{
  "n_layer": 8,
  "normalize_top_k": true,
  "lr_router": 0.000941
}
Below are experts of layer 4 (counted from 0) of a mixture-of-experts language model. Rows are named router (the router's row for the expert) and show model dimensions 0-63. Each number is 128 + 32 x the weight over its row's rms, rounded and kept within 0 to 255. Numbers have three digits each.
After each expert's rows: a language model's description of what the expert responds to; "gets" lists some tokens that make up at least twice as much of what it gets as of all text. This comes from a sample of Wikipedia text that the model never trained on. Tokens count by the router's weight.

# expert 21
router:096186122159195158107128091140087153110110098150140124129112123104128149080108132133065162117106129167100134202080172133076155135130157128154214136133112125065131148154132184106169112134091145
It responds to: Verbs and prepositions following he or a person's name in career biographies, such as held, received, worked, during, throughout, in.
gets: " in", " of", " on", " for", " In", " with"

# expert 36
router:109182091123130127150088131228112126161102082045113062106109138073152169140098161078120105119107176122132124148074149116068119099062107073133147141142167099091128135122126164118105098210107134
It responds to: Pipe separators, punctuation and country codes inside Wikipedia tables and result lists, such as |, ;, USA, GBR, ISBN.
gets: " |", ";", ":", " –", "|", " by"

# expert 42
router:150182148171105134056116132178109122110115156121090119087141156112146141098163170125148131129109135105067166162101141103105072132098118091136119135090163146169106127068141203161136066189141123
It responds to: Pipes, line breaks and column headings at the start of tables, such as Votes, Candidate, Pts, Result, Year, Team.
gets: " |", "|", "\n", ";", " /", " Year"

# expert 2
router:122144139130136111109122099179066172181163129134211151102155071136154141109092170124099111166151180101060127216076219096101114125129120088165137185159100088164166182151092164127165117138152110
It responds to: Leading digits of years and dates, especially birth and office dates in biographies, plus coordinate digits and age spacing, e.g. 1836, 1929, aged.
gets: "1", "9", "2", "8", "0", "7"

# expert 58
router:134128109147163114084090173130139173134096161083155136083128128123128152134175133118108133124177154078180129136086100101127183118098169083121131126127148117121178134167171172166195128159120096
It responds to: Words and == markers in section headings and the line breaks around them, such as History, Career, See also, Chart-s.
gets: "==", " ==", " also", "===", " life", "History"

# expert 63
router:126165115142159098117132113169138193154102099110152134114199108074165110123087173120142150059194109096084130162060163165143132089145144075213137140116081162112134130146124156107142103207142103
It responds to: Plural endings and abstract noun suffixes closing a noun phrase, such as -s, -ations, -ities, or events, schools, history.
gets: "s", "es", "ers", "ation", " people", "ations"

# expert 56
router:061170094104112146121136135111106116152096166076153124095201148095143173151112143144108186110175107105101096169053217130074090088089115127109073146140120091116125172179145112091159073127072110
It responds to: Last digit of four-digit years in ranges and citations, e.g. 1967–1973, 2020–21, plus words like century and present.
gets: "0", "1", "8", "9", "7", "2"

# expert 27
router:156213133128113184044161139161118110104115144115107092095140156156197163137156190127116084112142144129128095182119128131083118134092090086129135099121197153110102151093127148133150078178133148
It responds to: Pipe separators and header words in wiki tables, such as Candidate, Votes, Apps, GF, Following station, and digits in standings rows.
gets: " |", ";", "|", ")", "%", " Team"

# expert 44
router:117131067130063100125118112112158178174136164067136206137149112051185130124123210128154106117125105098131129164045170105087122120100112115126112095146137053106149142177139175184100082174104115
It responds to: Line breaks after sentences and section headings, == heading markers, plus adjectives like young, thick, dark, deep, especially young in youngest.
gets: "\n", ".", "==", " ==", "===", " ==="

# expert 6
router:065160110160156135148136154160084148136112165110129097072177131095158149164088163140136172109160119076085071161052123146085113096098126130148137133143143129118156189167150103116121065179085107
It responds to: Digits and units in measurements, coordinates and birth dates, plus closing parentheses after them, such as ft, sq, m, (born 1909).
gets: ")", "8", "6", "5", "4", "7"

# expert 16
router:143184151180134148058113123210065139114163172114138106135136097129100052164149128099124108103141105103131166151069148125108143089100133103104107178116146172089097160207143150136135054200092065
It responds to: Field names and separators in infoboxes and stat tables, such as Party, Occupation, Genre, Apps, Career, with following colons and pipes.
gets: " |", ":", " of", " Country", "Personal", " career"

# expert 3
router:093125110099121135126197133147137128184112089081142145096105127042096154096069195142135144102131126077136094168074148096092146116095095156083172157161130130134123171133129135132106126184140080
It responds to: Letters inside Cyrillic, Thai, Tamil, Hebrew or Arabic words, line breaks in lists, and the piece after his/her, as in ex-, dad, mom.
gets: "\n", "t", "-", "d", "h", "r"

# expert 19
router:124177129122156124111154130128119153125164091041144122139086112144104159081165217065183132082120126159122092164096176173108133142127131095133130129124161120095100146094126178173099094142143110
It responds to: Numbers, plus and minus signs and pipes in league standings and stats tables, and the colon after Species in taxonomy lists.
gets: "3", " +", " |", "4", "1", "5"

# expert 54
router:155172130116162119127136138173094162144084109053141127097132100102172157065128131093121176098158092128125090120073164094074136090143118093198144122118134122114093135158094160166139088161162076
It responds to: Words inside names of organizations, events and titles, such as National, International, Infantry, World, and word endings like -rated, -ed.
gets: " The", " of", " National", "s", " World", "ing"

# expert 28
router:109154146201129094132146102206099214155115161132143120102119121121100127122147126071157135124189070136147092184091201151114131132048068099175118129127117153113136132158141142138131091132148143
It responds to: Table pipes and words in sports results and filmography tables, such as medal, hurdles, Nominated, Award, and "third place".
gets: " |", " –", ":", "|", " medal", "\""

# expert 33
router:110178126168120110097125136146080131139152082063181168101049112089142133093127106132086135117140124117131149174042149126047099121102131092109142072103108141135110129158143164104148122137050150
It responds to: Prepositions linking phrases in running prose, mostly of after much, outcome or part, plus during, between, without, due to.
gets: " of", " in", " for", " with", " on", " from"

# expert 35
router:092131113181145132114159069149150185157133120103131178135152129114114182132147144097146108103117097148118071248117203139111113135105090107161116147128150174127161167150144153149116115130081078
It responds to: Digits and leading spaces in sports statistics tables and league standings, often the first digit of a cell, such as | 46 |, Pld, Goals.
gets: "1", "2", " ", "3", " |", "4"

# expert 60
router:125181159140176155109111149089070146149155176087142170083172113076119087112140153090082127056120148062133135169083163153104102118090140064127145160154125115051122120098155129165135093143089131
It responds to: Short codes, digits and spaces in tables and lists, such as route prefixes NC, AR, position codes DF, FW, UTC offsets.
gets: " ", "|", "5", "4", "6", "S"

# expert 43
router:092211092156087112157179077127150110173158145091126140135136093156135115094078155110117090111123093100076086138110198117064125117123090126137105130173172095104126164146085132108109050165094142
It responds to: Line breaks, list hyphens, pipes and bullets that begin new fields in infoboxes and career lists, such as Running time, Position.
gets: "\n", "-", "|", " •", ");", " Release"

# expert 51
router:092189162198129153147191082156132112132077034099152137137149087101148137077125122119128092103160097108132141186085155143123146101096143094087172165145118108101106173102165140188112047187143175
It responds to: Bare space tokens and word starts before a verb or number in narrative sentences, such as died, drowned, quit, refus, overwhelmed.
gets: " ", " c", " f", " re", " p", " died"

# expert 0
router:146156112083135125128099168161153158167100160135117189108149103099151121117170158140108093090122141095091157166114171131118102104034144114106195165140150121134146127128107131129137117126156124
It responds to: First halves of hyphenated compounds and prefixes, often before a hyphen or dash: non-, semi-, runner-up, 48-20 scores, co-, sub-.
gets: "-", "–", "/", " non", " co", " un"

# expert 25
router:121182121131073112107139037196074152118118045069147183058143125112181103123110159163115115137139119115139109128000141147069132098086176108129096162117119097122140116081149130149138123199157117
It responds to: Articles and possessive determiners before a noun phrase, often after of or in, such as the, his, its, their.
gets: " the", " The", " his", "The", " its", " their"

# expert 34
router:124148118160077081134147057177133135128110141115129152127127094102124140162165113099124187128155162073121101123100135119105082113110122109134134166150108148071080132159099163133127075131111139
It responds to: Political party adjectives and chart names in election and music chart tables, such as Democratic, Conservative, Billboard, US, plus blank cells.
gets: " the", " National", " United", " Democratic", " States", " Liberal"

# expert 17
router:162157186141176090110095092139138165147083119069114151088109045097120113108152131127082142112136151120149115126102150111129154062060113113159126090161147153136078148108107149188095140163138108
It responds to: Wikipedia section heading markers (==) and heading words like Early life, See also, Reception, plus words in proper names such as National Register of Historic Places.
gets: "==", "===", " and", " the", " of", "See"

# expert 45
router:130152123119152102077148127202143134165133059130144186147168097088107146127156149103177161104145124121103120162120189102111144138164141051128124129149089099126155129141128148141155073117101066
It responds to: Pieces of sports team nicknames and US place names after a city or school, such as Tigers, Redskins, Lions, Penguins, Oregon, Florida.
gets: ",", " |", " United", ")", " State", " Town"

# expert 9
router:118180141102157121160078126106087071161108102099128154084124152139149152116119134141074133108126106116107097158078132105075114096121044118169135149155152101092153205158114159174082101142167153
It responds to: Direction words such as North, Southern, eastern, West in place names and locations, plus the commas, of and and within those names.
gets: ",", " of", " South", " North", " in", " West"

# expert 7
router:099209090201141147100145076144114170122101075116168116140136085102118144114125127113079111160132138139131162208036124142121114095150144074117192155147105107060132193078167192118141088173079147
It responds to: Main verbs and auxiliaries in narrative or reported prose, often after to, he or who, such as got, escape, had, describes.
gets: " to", "ed", "s", " had", " have", "ing"

# expert 48
router:082140154162156151103150074170088138183117094065159121103145143135127152114085159110106099063172072153105104132079186097114134125072136105124176186082142117161167160072098115198140129162179118
It responds to: The article a, especially as a predicate (keep it a secret, hailed a hero), and degree words like more, very, less, highly.
gets: " a", " ", " more", " an", " A", " most"

# expert 11
router:121198093104174137084139074168111106123090104064159150119137116129127133100125129087137150097196153085079077150089160139109113100067119157162179116152155119076156113165103170097111089130150149
It responds to: Office and rank words and nearby function words in biographies and officeholder lists, such as Deputy, appointed, Lieutenant, 1st Duke.
gets: ",", " as", " the", " (", " was", " of"

# expert 46
router:132143106179145068104136076190141103136074076079146169112213087138119151077093135151136094093162152110130171170087178109085115076108094103128175156134125086132145141159121187143136112179128101
It responds to: Commas, mostly, plus semicolons and closing-bracket punctuation ending a clause or list item, such as "late fall," or "McKinney, Texas".
gets: ",", "),", ";", "\",", " and", " ("

# expert 49
router:146168139111136140093161094146093171117136118114183145073160120119149154097058168081111159145214112073049121166115180126094095110091059089111126165159146048132174123150099162136140096129066149
It responds to: Digits inside four-digit years in dates and tables, such as 2014, 1856, 1976, 1940.
gets: "9", "0", "1", "8", "2", "7"

# expert 52
router:159185106128166113130155111125114152150139151121166142111208115115116112154124172106121134084125100105130110253090136148093097069124127051142142114139120180100142193090129136111112068143140134
It responds to: Digits and position codes in table cells, such as shirt numbers, ranks and vote tallies, with codes like FW, MF, GK, Turnout.
gets: "1", "2", "0", "3", "5", "4"

# expert 40
router:109131117147108125085135123185088130171142145076157105104159083121154108092113153112141101117135111155117077183077171119128120105175111105138170106174174097110158114115134098193159119158132152
It responds to: Opening parentheses, digits in coordinates and vote counts, and bytes of CJK or other non-Latin script, such as 安中 and 婉君.
gets: " (", "4", "3", "–", "0", "2"

# expert 62
router:107168137119111130131118066174148140125169129138123153101208118114161113163130229111132145134218149100118093172096159112071137118114145085143126137148063148112141126107141147154141119194099131
It responds to: Subject pronouns he, she, it, they, who and final pieces of person or team names before verbs, e.g. Spurri-er, Cassi-dy.
gets: " he", " He", " it", " she", " It", " they"

# expert 12
router:151152150161148143110102101158129160143133126099144097096198076072113130087148203119125175096129071099165155198031158142114169102134153096204180087098113117083105107098131143132184111156114138
It responds to: Nouns and words right after verbs like received, made, gained, earned, such as acclaim, attention, touchdown, help.
gets: " a", "s", " received", " made", " million", " his"

# expert 22
router:081173070115119092119149153112147124153083120102145136117149162138122151161099188142126141061150101141153123178040175158131154083076105123129102146120099098058092171137161160095125099107081110
It responds to: Digits inside dates and years, plus sentence adverbs and connectives after a preposition, such as however, in addition, by contrast.
gets: "5", "4", "6", "8", "7", "3"

# expert 26
router:059132086101099089142156109227127126141117098142106141133161125120157139184144142135105155049184088091107143150080163137100137109132144093149131152092149111063098166149123124143092136142098099
It responds to: Unusual letter pieces inside foreign or proper names and accented characters, e.g. Hav-illand, qu-antity, wh-ilst, č, ñ, ç.
gets: "'", "s", "u", "z", "qu", "k"

# expert 57
router:110140096126113162121144084128059124117108110089177147038144086092129130112129144120108062137148158098147105183083152081121083134139082090111171118089123123081112173131151130155127091125114104
It responds to: LaTeX math symbols and markup such as \frac, _{, ^{, $, plus digits inside numbers in tables, prices and areas.
gets: "0", "}", "3", "5", "4", "6"

# expert 8
router:113177131158127135100137102186096145193113088112189065136149097124100097069115203090102087063113147111126150177056148124075135144092157084131107166163136140175169128095104157140084127126114160
It responds to: Verbs such as was, is, were, been, became, plus following also, never, un-/re- prefixes, typically after a subject pronoun or noun.
gets: " was", " is", " were", " be", " are", " as"

# expert 14
router:100213111109107095077169084135060145157155092088167125156140067144188135136138128107110194107108074093099118116080186143078118108063082089128111149179112113122093158077149158130134086165154125
It responds to: Line-initial dashes, bullets, pipes, equals signs and colons in infoboxes, taxonomy lists and tables, e.g. - • Population, Clade:, | Name.
gets: "-", "|", ":", " |", "=", " •"